Weights of a small mixture-of-experts language model, trained from scratch on English Wikipedia.
Size: 12 layers, width 128, vocabulary 16384.
Experts: 32 experts in each of 11 layers, 2 picks a token.
Training: a variant of SOAP for the experts, 598M tokens, 9416 steps.
Below are experts of layer 6 (counted from 0) of a mixture-of-experts language model. Rows are named router (the router's row for the expert), gate (a neuron's input weights, with its number), up (a neuron's input weights, with its number) and show model dimensions 0-31. Each number is 128 + 32 x the weight over its row's rms, rounded and kept within 0 to 255. Numbers have three digits each.
Before each expert's rows: a language model's description of what the expert responds to. This comes from a sample of Wikipedia text that the model never trained on.

# expert 31
Ordinary nouns following the, a or his in narrative prose, such as father, role, help, request, style, album.
router:117090165092149138092118148134132095106061112179116187131126107062027107143108111190139133148137
gate14:148113123126142065125127117078108167095082152111159097139139112161094173117130136125097123113076
up14:152167120135120116168137098083103192087158142052153097132106148142091148130130117160146121081104
gate15:105061181123182124107154126119107086138069140144108119097162134149120082114096113137085101113115
up15:147121147145065147160158119163102177120142116096097117142136166099164158096156098118061118170078
gate16:113160127098157090094096132131175138161086130159038114125110077110080111132146139102057160132125
up16:166115171173122079165107141159095088120131191149143161168098096143137126075130169129147136098116
gate17:069068128190084103160079118117162089096121089107115128145133124116162110147098092112065119163159
up17:056076115141078128108113177193125086142084113122162178118143191128095135130095139129079159137198
gate18:145095145165097099117100147096141132142106089159096115134125074091120112104122039160147144141162
up18:152136071197153092101138140164114150091139135140114131146175122100163115123170122129146086166073
gate19:093128138176141116105208127103154139130049102098136130127109129183138106099097098094105161108130
up19:124078139082113135187121088069148171095152111153109151169124108116145136110127116102078153113120
gate20:142097145093130087094081132102156139121092122168116157125075107135129109061181091147109148137156
up20:166156129159073109141114138145153110168119157155130089137156149111097184094244104137183137134069
gate21:127159186113134157176182072134140105142120134163115155152114071132133090101180151203122110141174
up21:108057124090166092122108113143147176082135144120085121118128162118138123176048060135162155097125
gate22:122123153090084135196095129197176126115117142183105140129104139064087082116171172142140137148115
up22:148105156139116136120117141102099164107132030095159124156105202108097146152082080146097147108148
gate23:086037176107116151058166155092118118105110171114102081164084100153078144092121079188139045118106
up23:185119178144157111158086145078090179136095137079101086077127150160154088122069111135127087154149
gate24:100057174105133113086126144175094128117101161183121148166096103163180163120097089142078121170082
up24:096121094191133118113156124102152111095135124144098113148070105105132145056100162122180133109170
gate25:150151144138151160097147149142148091137070188145088127111088103122150113135108103169142183098147
up25:117117143128158141112150115126100108074113084130129116160115134101107111098139146094092101079150
gate26:149091115071176125085114206119096161077133127159149151125137042119101134145082152187089108128128
up26:117125148156082158098146076056122187140124173141131068161138105122092197102138192142076158127085
gate27:114087111158173152081057149089103084168112186140106155102102170140093138093197142136111120142107
up27:169150121119108126154113157143126152148123107130200117209103139124085113125126126095174119093104

# expert 11
Auxiliaries, copulas and negation inside clauses, such as was, had, been, could not, would, going to, plus subject pronouns he, it.
router:073101150126134053166075152145114119112093056139120191116131168143121089091060126171121114066134
gate0:164116129127094156160149143110111099043080151098130101138138155097135104127150152147102137067152
up0:119131111141160144097146143140135094078092130105185162091090120160165089080106134192133132111152
gate1:115100150097114147128083169130139092098155118081060157145122154138155132147093147149185105130122
up1:154101136141065144129110141137099125112150158130183097133146153107069128105079112108100153153135
gate2:104134128082115120177075121174208103126086071126102168111149135138123141122068134147123104097166
up2:110123135151139136050144086078125166106148136149137102149178158221181079173140097081168069091118
gate3:085103132183152219171125046111117173095127132131155120081121153177146146108035091067163103129123
up3:135176184153115144143106106155145095150172087175132101115141152039146128086113100104101134119153
gate4:151135096167121086117067208160139103124205150101138156107111106143069099088113069143068101097137
up4:117078178098111178117084117209186086135157113124180172119122107066126127123112075121104143096154
gate5:148114126137143094171138106110133138134096081122170148159117162178130127076097140120160121082115
up5:151107090122151102195107130101101100135143139093186222140084154142121090089090090113161127102084
gate6:129066083130172121165109114124128091145148117149154141144139198110094131117117148168197189173141
up6:106140157152168163091120117124115154165192148154133158126071112136106172143076117132117170147109
gate7:126109139114090130084117119114085107127127100111119114143134157147128144085115173119110104093223
up7:165130120079094089096141111130177124172145158152133130121107218073156152182168090131075081167100
gate8:095168171162117115064128075112082139180111101123095152116093087158094110093145140129100087106121
up8:152089095142120216093164114126195155102126105146155086089107102143207165152204151160131090107095
gate9:094164120196088157071089143163122076174160112178131139078095178132096140113109103143122114119096
up9:152081121085052078120093118100129168127093083099106109178113149195134184204087137116161173122152
gate10:168114144091094085127078110077136198113079124135074105131083145130106121124105155101126101065117
up10:163162144130111105113145120114133193100151081125070118093065143170123114092130094064156060175115
gate11:140047151123104156134078131121106135162154084115130112128110187204148117108136129064106130101117
up11:144154183075141136086107156103135104145134127125186109100092149213133084133179133118097188103176
gate12:064153099168151120162092170116108123173093130137130137124166108109086107117047108145107093128130
up12:112117108098097104118073147158095114118168137164132131084188108127128099102088144109193117063122
gate13:143147124122063117154126170111136157117079141094109111173163102125078061073105140064138156087132
up13:107127147116155084148168153170152160098101121134194126175157144067087107112124144070110138133163

# expert 21
Nouns naming periods or units of activity after a date or ordinal, such as season, century, year, game, episode.
router:153124161074127055111153124093141134177132072162149162117105129066094086136095072122126171082106
gate0:101121157100116124146108106117137139098139133111138197194077164113142115166097123140089161087163
up0:101105094126114160144101154085091210139094131155127148144110083160136146077093119187121090140108
gate1:094105185157142143158145158061131161129159101097177075108128154108171059143146106136094132115100
up1:149115128161157106127113108101153146103141109148146173069113067070162098161121113133081158153145
gate2:140083151102103153125144173105142178075159172111103131095124130096093141135170106096111172111140
up2:133122111114148157125141139172086157115120109118153094101130184119080168169084116161136158148185
gate3:133094112124150143140147130140066148170122183164096125167148141089111118141115111140147150085081
up3:129095133105134085127165106135156191177141158179145138150157058122109145085090155163163154146111
gate4:102067135134120115107175102141164134099123109186125076121064155139138085140117115132153124135091
up4:125108139099077115158175119127176129151172170160149128106141062174152109143140143099119132123076
gate5:099113144130112084127110096137133079131063161174111061163159093136101157157168212135134122088062
up5:164085046112103099120119179141137163116070086128139114080097138089108125169122184113119047133140
gate6:141167121099165126129123152109121156132163084163151132171095189147166107138115130127103170131057
up6:118123106127137200172147125130153091163106108113146153165097166097117151143122129136105163110113
gate7:172168097171145118150098144115116142179110111065122183109091121148131114149092120135130125127043
up7:136118133115075108133108150168148106154129140110130151105076113144112166138124110133145118102044
gate8:105170146140129164185107138081133137135158110121132160089118087134087169137150049133118138105131
up8:132182139115071104171059116156125160091162158159227117046130086170086116091171153133156168191120
gate9:132158183090123147085135141107133157142111122164096164154141081064113140102106082174087127104083
up9:101164156119135170132149111106083143126189113100144097156129164112150185137132102166060160097120
gate10:104129112100170117081183148097092118213102126113107145102108131121124121109076124096172115124153
up10:174141104152080230173143142110122109135162082087117098150137113165090147147077125160123103128126
gate11:091149183107135134160127106141149173106096140088074086129113122174115075157114156134102138130141
up11:152125138119148081182124168097126105099141113127191140096127101096106166127196088095153093107138
gate12:129120091166136093142111114101159147105092064162137142086159150103088135081139151124105123069118
up12:088132148116116157081116108119151141142114122120090148157095147137172147133097168118150194117124
gate13:136153217086129067138151154080095125142167112134157129080122147173100141065125114097132148132149
up13:111154165137139151149127119142107142163087183146125118216073150149122135130118063125133131113098

# expert 12
Short letter pieces inside longer, often rare or foreign words and names, such as Montp-ell-ier, verb-at-im, com-r-ades.
router:129121107090074128160108184102113122137113104138109126153110136139091152112111132104125159150123
gate0:131167084109081201136140125122110128105119060119131123064116124108122144090084153158165120116148
up0:120106075173130160120092103109103136121141074099121173091132126133121103123151080114151094127104
gate1:119150102121113072141120194066140138116190167102090167054115129110150126084154146133141091125142
up1:097104185116097108127105072162105163128078101120128153166085147063103120131131192117138175155123
gate2:131126114159109136198211103063154132116120135194147092126106122071104154111067156112095104171149
up2:135090177106132091160049067096147126080116115155102138192108175166167105121138108147155153098175
gate3:129136120157136117096097120070156152123143137156177120154092172118159110095057130096173120136130
up3:119193136113147097076117155146122158171140131108126171071102080122104101130140116082125074178141
gate4:200169176103091134155098148142155132096114138170135117108058130132134142117134144163107089099143
up4:156079169120134151081132159137096155184093067122115138135125167193155130148105151104145165123104
gate5:127101128148119119122067146119126127070137128159118088114107093148104090125114170132161091124112
up5:073057175066063105103142092145123146191155152111107134171152141194144070097140095170097146145141
gate6:144126103095133150096112174084137136158128121208076145068122124182119176136121120136118118135148
up6:173133147143107089118147062134149075142115111103146103107059091110133109111169074147112126104128
gate7:128105087149117094105098112120116094134113149145156117130040137179105104035138109120081063137067
up7:137121140068069105092114209101076110108170163127090161179156168065152174129132094136162168116142
gate8:154132107117107157173154098136127128090167048082109135111123127098131191185123177143138149145069
up8:101155109167152174104096127069107099143137180161132092158121107115170073125126131132127084120138
gate9:114128095146108153164184159143180143159146184195137086162134166116115134151064053089147113109158
up9:116097153074135092102069141100158139121119118113105144131095109141136132100127181144047097127085
gate10:110105102172154139150102106124088118128108142135196159149102098112083205145143147124082131140096
up10:195128146134160119133143091089113055103120093115065107131108107133141103097158100071135105154082
gate11:155138155119136146180149162095144169162118109161098147095129158136108126119115130051102076129134
up11:118113121029138123083154135096137126132155070174120189110139162143105125117197119083099161118129
gate12:102206148091181109114107206122115095120094110144097095172100117130094101143159129084118121099163
up12:109140128129078170091132081071135112105116118136086129149087166096096141131136196093093095154184
gate13:117118105133156109199134139080133076119113101114098133036126153161099117092101128103151123183185
up13:087108131074141111054137114134110169172184133118118104179096115190133129172130141150156134091162

# expert 23
Digits, spaces, pipes and semicolons in sports scores and statistics, such as goal minutes 90' (pen.), scores 79–68, race schedules.
router:155094093129141135128093116163142181122131109171174126127074106119131107164048124151113095145130
gate0:140161116177166109147121128142092162212076142115168156174113103105080084071137116101099122185122
up0:108118152130129081150042130207142091065121112125084205178130086102131165097125143154161148134171
gate1:105119141080131180140101159107183124135147092112172121147176110172159081080099111084102157128103
up1:153146080136183139127067164203195108146138126181065146166168110075070129066135132104065132129115
gate2:142162180157200195115109109107097094158150131160091126140172129070116182146118085123116114084095
up2:154141100074157156125125148115153149141133101175140108164132111121183103143136142069091149173173
gate3:124150077165136139132088054109103146179152113098169184105147060161134152070111110074153125102148
up3:136127078098122117100111183154099099128126072127232116129117150127116136115160092127071154097126
gate4:143116140124098061142095039141084128113137138102099163152093093172079073112118098128111117150059
up4:182056153092094085094076084110114161093121149080136153148084095157167127099114124154059131143064
gate5:128063170121156128144134114092142150171085120125150097110121068122109092111085134074097156112187
up5:146155116181119165119159124133108124072160133176065175150159179083162181149185144169160070156100
gate6:154055135090102145126133132191193153117100124157136119127082151148093112146101133135128057147134
up6:221149138098122125126189101171212143134102122119105151152087155127154087135101139121147079166161
gate7:135136074114193052034134128132070093100112144151095082143151103066107150168132127082111080118178
up7:144131109070185106042127113163102126144134129105082163135113109093105106142131122158096071107164
gate8:188099102165118119105103134161145110106128121156125097141212111108102171132105164127180057092097
up8:166148130118093145039164162164139122148130128152132101144185121108056154099117192110192098134077
gate9:173117099138109131104126119102110185151133126141158159105100125109136079113066148141102140115161
up9:145072086112131100089155139100132061138140103115119082154100086141140134139132111149103144099115
gate10:111167169189138156126112091128086136143144134179092148132151107122135142119049183165141096144114
up10:180101096139108068081157125131179092089084116144158120102073158150160150127166077147077172109090
gate11:149152093121150165075123145089113173145144084099169096100175137159105067176102127111170138090140
up11:086114109104117133153191084120140114120133192116166141131105139176176132095122158135147093146109
gate12:111140121074151146088105151121127149141242128162135143117098066090163120123123109118085180168113
up12:121133186157182127121149080114129137142195101106129131181156131122159166140059170147155129152158
gate13:208164090099095099098144118142192224149077110155128164115154122159141111192087165157109096104150
up13:117151130151127144162140116093159153093112109185120148214098131147082075162088134137065151084136

# expert 4
Line breaks ending table rows, list items and paragraphs, plus opening quotation marks and section heading markers like ==.
router:104066164109118129114114193112122110121138118129137159122075168104120170182064130104114170110144
gate0:125145147165134112090128143053099167128104075084110118159088169109080105140143120151071131181089
up0:098106151101149120114165129133091109180077131126172141151106127161101177054144028103155089131141
gate1:103203153114138123125155118163164082043190114120132147131088182153128147113081148200123167102133
up1:081167156121129146155070097128145132064171096134116167114076139123159129094174083098162116111183
gate2:125147038111076091020142164140198111117109054160112143138101103110105175138127153133130114136143
up2:107124184148131148150104101178093097190140160126144142139131105155148150132101058117113148142101
gate3:151109084097108118159056149123106185049142081179087119134151139112150107067149099080104142145188
up3:167152172111119087139147083110046122113124093096152120145130120102161137102189131188187142098098
gate4:129134136183052200154124126135093062104128141195177145166091117136121132086132165116155121102045
up4:170087128120083181197084145113146149172186144176098091074078151119123170127149120144145128131121
gate5:079148080158173146133121077096150088146141119172127146111121146115058166092070169135198123210121
up5:071161084154195112131129111159179112107138193180095117132088170131091120085098103132151099232102
gate6:098144105136125106077148150081099147123088137118149150053158183159100137141059175104120159084191
up6:200070092137137179102180152079177151089113123171120162173092130141166161086162147162169071087129
gate7:105080109063123144155148100116156145136192125064121127068154140092147152140105110213089123157106
up7:137101081132102099100069127090181116089165092100101120094164127095162146116134111209118155181130
gate8:150120111108098135154145152077072071080166098133179170109094137112069183056099100121125134082151
up8:113119133119147120121138075173132163135151125111127133131151090140140115207139132145067142138135
gate9:085136143143113188171094143079156051142154157200114146135122068123125136156136097148144105119107
up9:122103125128138138102143100134102129067084167104141125148150094141142117186137163202096122098137
gate10:135111182121070141127111156134107136180070128153088173117137114069080108175131109122118085078074
up10:128113141130136114155149096133148160081196138062137155176126159186129131098129174135139156172182
gate11:098093149116153160176067142062149178112101109120098162096115138170141093187097139079097128149165
up11:164082147150080199139063186128088110145179085112195154109137111127135137154165166127130099122159
gate12:156085097093079099160060127147106074112118131158135121172153137154125119196099121084133138162120
up12:100147093089136112165121149100180195171164133160150136189111112170130105053128134175097140100112
gate13:153077160083094154108098131148076167149142130115167115123123143096142149161112113087153181162146
up13:162125151059075151176129108137128154130158106120116115123132135129102155162139073096096177137069

# expert 26
Prepositions such as of, in, by, from, with, at and during, heading phrases like thronged by or name from.
router:131082119088080061091081112127126123175121076134127131155101206088118102164121140136204090067093
gate0:157124123121084125090177093167133094096102124132149170068103159117099090191057120058162119187103
up0:180160161128174135162142089125183075039150149117141095049176129123103077184114125145112138142126
gate1:100159134124126042126144145161135107115134137141115084118102146134084159088074135117149125161158
up1:152143159114140090084192117147146158151133102139143125136096113073087121194126075071127165117122
gate2:126125172066116055085153154115114112179136129118125150127120106113127099151151174133144127132098
up2:105128101130131110101107152178111140100141083126094115105128089123127174136107175179104111136168
gate3:087137081117093080064140077110159158133146114135128156115108157078160126116118109090066110083145
up3:135156073125105128183143166123198148132137092102179139114117163105127136112153153103104142092139
gate4:144136190119063119149174129114108134159105158157096077138176120134105098140133162104226140141092
up4:146147124098133054070190174153091134104164120054154060144081080134145145116077199147093085167116
gate5:133104122116098129162199134158176106193192146136136170074130130071136115160105148120163137112130
up5:105158114164111115126064140172113102102147148118108139134125105156093140125174090146169095140091
gate6:083135179165112188081154194120114164086107143118124151128110134124147156168100117150119094158127
up6:143189113147130138103148103142174162075113160156152145148165137178053156081125121132076147120171
gate7:125151115097127160072119146155124151140190097106089117105099114122114126158097143115106126096081
up7:121106118077094150121119153108104116127074113085107183144138159088103158086123092137125131098113
gate8:143122185181086148120160123131054151143111068097141135095096151106167128154158180155091145131151
up8:154108098106105118090079138119127123098103159121183111141139201158153125164119170126103132122163
gate9:168122194169123123165175111120088110133112133174122132141106204077099066153077180098190138087188
up9:149144142109137096062097084084127152120147156108190113145123128111173086158140089100057128164109
gate10:136103111092124123137121100132133095130149112156130108170108144145096056116139213130205053088127
up10:064114128112160200138123104125095153167198102119126094066064135153135124176168183091108165068085
gate11:109161141113106096127102113135146082169133120151136137165097103063130108123152177148204044101086
up11:161074155131036175144134132135100198139097118158116150124186187145070177170126065083171188140132
gate12:132177095096175116059096168099109106146150107096074089092082158141174104145155110144122104108097
up12:147146144171095155105109103130166149174142186080125086091089155109067161107179173141150153067135
gate13:109106154103119104113142124112184083141089131089123132161109124154057087090066140143126158204115
up13:157101103142109148136097151120154124108158123117132183103105138097156078193166155107137122061130

# expert 25
Scientific names and taxonomy words in species articles, such as genus, species, -idae, -ensis, Hibbertia, plus botanical description endings.
router:076103141068101093076083122110134125130149140174140106129078113097098119171111094182133169132126
gate14:076106115112145107117134142130123120180114097110120114166137085094145101115145102147079131105139
up14:171082110176154100100059139073169100095130114140086107101084121130144158086078118112114153174161
gate15:202053157117188105165107139106101135139126150181119068103147116131118177118134111100120154129147
up15:078095139129170138109105127160120153110181143081054111140115161137091113159151155129101096105195
gate16:097105091128188095077096074140143116138192144101145177163132156126146149077128168136052169131110
up16:111110179112180081175131129151161121095189105147170155158110083168203077139151119114116164133137
gate17:110118140105079158139140119104125093110155127162121089120114074191140152141127072071141124146049
up17:125094183098114046172141110169078214169100141145101153153144157084074165143113196065112148124152
gate18:159124138100165098109097119107132046075143125132128095139107091172097092121142153185071178136146
up18:090071136132114122155183103158145119153156102132082101150120059143147119095091127096158165075139
gate19:181055158116087062143116081115049103102148135126141108104110123111147166157181182158079169173141
up19:090111179119133144101143154131117200130102180127142172185141123102104093138144123189091152139113
gate20:106097131141086112131076179086116121128166110171116137147110167174104130193145106110144177116171
up20:152118093142165112147104137096196088098128161195117151085100124095166142084125158151125105140143
gate21:073096108067158148162164135041073131126178054107186143147139148108137130137124116116151070098168
up21:161099112191141163158092150077144149122129190119095097177127156066150142097166155102114173160152
gate22:075123128123204078058070119104100117114135171136186110155105128103109138073130124104144117128099
up22:072103143133115113122126210097149116125161117135120146123174120076180175127097104149112131135083
gate23:092086128078142102148160094073098164167105173153126125109095112087093075105135107231102108109113
up23:133092125147129095135121145125137126112175121131165171151091104080140107181158093117062099157165
gate24:102153144139172082098179184141133131113134178150150086114040161092144103130095096094113169172087
up24:102108121111191158190173139141098149162126118148194086101141101115173116187083143129074166169116
gate25:133066064127067113087133099103128091127175074128111082140094093130109095141133082097092139144110
up25:121129123086066138124138140135157151122124090155100108156046116079129109162129128116144165182081
gate26:122078132148074115103080075125141145145096119147128101152044101109128130146109089118123169137122
up26:118119111104157122134089099136112169100085204058129149109159141164151106044118168075113155154138
gate27:169144155152124126124124119171131150098183105174100076135090091052146109156115066149145122092127
up27:119116132063120117142078114092163131133140111111160103133128104173138057129102088147138124175102

# expert 28
Colons, dashes and table pipes separating labels from values in lists, infoboxes and tables, e.g. Played for:, 1995–1996:, Film - role.
router:149092125116113086130101164155109171118132116147166193147050144068085084166129156126145161156133
gate14:160013118147126119174160118123144147087127160163111127086130115104094169095145178181093082102149
up14:119080177098113127097119114146110138153113100136139154104166125116182174097088155154186117078124
gate15:117155070120114116152123092104146117108061184169145103133124164133087147165174144110137155131136
up15:134106137153131120119117139179121091136196133106085155091150096145149108158151117137115116135093
gate16:142117189118061118159118128128144167087122130191200216162138124154084145123108096124138139162192
up16:179114059103138147178200078139113166149123095116128151091112222114114188118191101147107125161096
gate17:114098095098115116136143140076127152142092107127143132160134142083137107155134118100119169166123
up17:155116118117097089117138100098141151141097207151153108070120151046109119185180106164068116131145
gate18:126153110111115130103147128129147137113142103071194130123187176093131070108127115131074062128127
up18:127188121089115092125111096186082128087130111078151140122176130092150048098144138186128120153102
gate19:115139128064122065115093218143089161145130152133137175106099105086102150123089115130174097098159
up19:165104154125125085146115104101166129098096134077075105189163174150096129082133153130157112084172
gate20:164127145143192105155089131114079164107180186140141185157099133118118188107132145083114123097136
up20:167151090131180127098136108090166108153137137146073090150171168127131107101108078137155134163096
gate21:143180153142161161104128127146172077145118120123138093103117142006134159122132128127176112128110
up21:113150143159138167097136142147151099138195146085141160102152128104168109077128147175118113190125
gate22:154193114168108119113062135126121109192139141187067118130104139152132085156159169141121140129102
up22:114132085160053127140108144127165118141133176167023107074129128095103099165124115098106149123125
gate23:123226094112078110126126191134119100091110111149210159131110142121069125155132150156156109127135
up23:117084195097164117089100109176138137154134111108091093144135096158124121129160117110119101108095
gate24:151031110122157094157106116156158156091177140155142177139147120098092132128101141115163107142144
up24:100120131145110172138131127182140141108166088171140210158113119154151079173130173110112120127072
gate25:115164177072074117105113104196132091105100133174127164076103128078091101099136143119157160157111
up25:190157161137092045066091095119131175106160117105105151135135110067091136109167113092077141135099
gate26:124133148119155174102112165127159125140172103140157161126117171103139144143111091119109123118117
up26:149098126140155205146162098185162097139134096114097145109129128101084166107156139094105087126189
gate27:112073182114129209093091151127199150130104111100106155116101161127122117088154152138162180112125
up27:122138140096113128146124145120181109086124148110122131140111142181135126102111052094075126124076

# expert 27
Final words or pieces of institution and place names, such as University, School, County, City, -ford, -ville, Technology.
router:126072128122133108139159122111106152177124090169200185095124129080123108136136089144122187114142
gate0:119084091146183130103193138107110160163118089113083183116115139105099121149087121186060140150123
up0:125138129092084092111125182144135106149127113152205100112140126082120221084084137103155157112120
gate1:095089179136150146132151142100118110131139160186160096091125138094091148114126143167136108115154
up1:165175092099115143136095128175098140142142112062147155147119079120152111147171121123127118143113
gate2:131053173205126128198221048136120124090079095144146160112107136087138077130149136110152105137127
up2:037148148119103157150162160138149139084130069122103119103101131125129141149134079087187105126119
gate3:135117196134160151145172099096121069138166087118131147120099163104115143127117106097100156112168
up3:139164201145082102158126158110142136164179155107090143246133091126115138135190115085161086153127
gate4:134121117094119125139128095110153150114105121128186111097115083152120118155170139124164142143084
up4:214113109176155093070168068115156097111153142114084143158043118166132134151143133083134170190129
gate5:141067175137162107100141141039201129119134081140189165120144142124159096167105073139157155135079
up5:150116108119115109146130132145135086180126131127090057140096141123102138123157157092128119138131
gate6:099077142147125131130157141150112106094146132173115114154128201171069115131123141112156146080134
up6:167169166107118197095177111117143117139143108152150112111119101177094067119156147083089115126132
gate7:141124108158118150121125136102132152080133115156144173101098079125093070068125081095118110166107
up7:146068115106151103108158162117117111112145143176158120133167170153124171131164179117145080038149
gate8:144136094126122137145186058118127134089146100146161113111116118114176061146129081095178152137067
up8:161186087157175143096160121035160135132133137100139125130150151109104111147097091099132115135120
gate9:085087135114099124135187123177104103133099115144093063182125222131117114152166136171158128092093
up9:157057121161092158163185157132075093163151135135145157150156110118119045121097112115128153111115
gate10:092184119121130054044105105116116131136159149129186174105073126167079085099139194158131103122153
up10:124129125052095109036062122100168182104149144123135152124128131120169152124178110151124131117120
gate11:100138101093062091157215184126138096126113093154127150100143149085126108150138120132159170105128
up11:147096125083133172088127115101121097107155155198087185097195116084133161155144077111129153103163
gate12:122115147097135123140155184127092150115133136130157137127125105065115089122109073136176115097129
up12:147181144121120146128113096142172125139145114150139147195114096154179131071120148127110117098099
gate13:160154194134096141139184159164096140162074092168124150151112116117105087130149112097180110172208
up13:122109097123142165134196105108211149157087152119151129116082067131121095143187120126074114072182

# expert 29
Line breaks ending infobox fields before new headings, section markers ==, and single capital letters in acronyms and codes, such as MF, DF.
router:127040128143138133105095108127126151103121110133166116141102191123123126176135136090126148152151
gate0:073090140145114138101124098132097165147142122115142126148087156110045102169144146113153142128146
up0:113089129157133181105109094151134178105052110113137164148085108169115130143092162132102079155134
gate1:149116181112097129096135124148112130154177118104122180126177128139175120127155163101120120066117
up1:186176232094121168092176094144098117128158161133092126136162039171124130177085125157140136174091
gate2:152090095126134138126166082145031128127110157159127093129074168055111135146104129161115134160151
up2:095089121120153139146105156124136060124097051112129140092055131108151177181177125109154132114119
gate3:128066115130168194100191133085200098072097172118181149142142110085195155105152119116106125110116
up3:159128123152099124114115092142088197134115172117104131139161075111058055178142141097111132164081
gate4:163164149096148113095117169147085102116143169164152115102096140048182157141165126151119141125132
up4:090097134104132058084071096123120115207151123163154130136068088135150155177151123132106113111109
gate5:118112126159086114124097110120090160092115138107136086144123104136120125122118115110115068115123
up5:094155153076107171178129132116134103112163140176075154068118160129111172095192141145150161133092
gate6:115139115130099182104169134155143113135120103157178170148043162186101189161128095099089183126098
up6:148222130127113123109078114183065119117127107129129119121107109122109095187137140091112143150100
gate7:123097105106113196159098143155064160067131149138142097130186166106175164081110156154136109163118
up7:080128144187143140092179148161164160167143147140151105114126128056120096136084183083079088071115
gate8:090121114132114178172207092146096145131135150141151182154149148113134078212123090053152130138142
up8:138128076079173164159142094179130158149135167094191152132117098132125133107111152090184112047192
gate9:126123092172173136093156090148120107176118104146148130182097128129139087144153099085132165159217
up9:136050115079114177170102144121123134092151127124139169091171152137129128094092123136177108097150
gate10:100149166104198187152136116135094113112128061099161176154111145150097098120178124168108105138154
up10:129117127171131119118157087109166178146155172103087151100159104124098185099160138110173137080169
gate11:092125149150096148122110117205140184081071163147112154145101118100106168091116136048167074129162
up11:125119117153102134131128166085119091164123121089154105084103182125111098161128134194130183149124
gate12:079143139085141177139105210130170137149162134186088159120163115079147131142143138101076153169143
up12:177155116063098112112148119146089172106120145026147118148108094159149119108161079174155146038171
gate13:161110090115108154086090138115107141141083049126130123120196128158098157158118118030192078136200
up13:139105204112134142121096072102135084141111077092088127167141101070080174124108143069183114163155

# expert 3
Prepositions, chiefly of and in, also for, during, between, introducing noun phrases, as in capital of Mali or placed on new bypass.
router:095117123063073081135071147142149129176124100145158146132129186076128077166115147105183115087089
gate0:099148155156167082118164140099094147106072098131099121157159126089109134113092120127154153127110
up0:168119098133103178146143186179140110109152152109120087127098089087132109128116117136131125116135
gate1:137073132084129122090039165173170128081162158107101118150142142078111109149209156150130141102145
up1:130156173103111126123165057072119143182116092067141152092065132122108135140105121093117114191111
gate2:097108097127080103095069088112123145155166147158076142120106166178144114054178168065161105198097
up2:098143126104083137135108136150041191184160097213087101114119157193081137135099137108125112154106
gate3:133118132097144128148150111143119124147110120151096116135097168056141117108120108155156104067126
up3:076155121172144113077116155162121151142133141168145073127128121160098147095176164053136137162112
gate4:105088138157071090136141149138110157127142109201159110117115101160080125078142122130073140104173
up4:112143174047139131149136111112131144152113127119169102088139094070177072136098134177125131144139
gate5:105128105142156164079054152111120083162117062156128129088150044116072096155137135134134188137049
up5:097163117164128197124102096081109083170144104145143075122132110135125138124128133125127201128027
gate6:104086156180164141118117144074163059112085124132190133093143114086135153167058154129073116118094
up6:118143122108114120120140100141157121141121193185105083132098096131141165083111135144215123182109
gate7:172128114163110103088103149154114129135147109154129105116138070174165139160073158143106158150140
up7:067165137102133182126146112129123202096035162114144181118155104170091064107175115126160095153128
gate8:115137113094177105163161142177139128069148040109163084107118103090095125140065134048109077132153
up8:093122131098169103157181162095097151110115123156145088167194111153110080112100114058097133132134
gate9:122089175092140148076154115131105109203100103138164135106149120163192204103109148124153146136097
up9:120129130161146188132143152144153150073169086159120178155179160119087093129149068117113178173115
gate10:133154128088112100128095199153094118123101075157119137183131098080126137128145190076106091105126
up10:200130108120061158148121144081122150190143145176137143118123142081096143123137049125123147091173
gate11:116139128139089079085100116145094129156167135167135144078105105203130159088076122105126118142127
up11:093198152156157167138170147147178159170086154140116124162155099144089178134109098107134131086124
gate12:180036178127118131189128132190135156095105133100080145093139103165109109104091222137141047113132
up12:104124152198182123158127147143177083130103148148077116111063199104127078100083100145146105172131
gate13:071089128126100137116164136124099167158117121159130176156152116183139064167088132119117140125130
up13:125133162107131156143172144126108080111152110092132147182162128126177075163124089078139114092127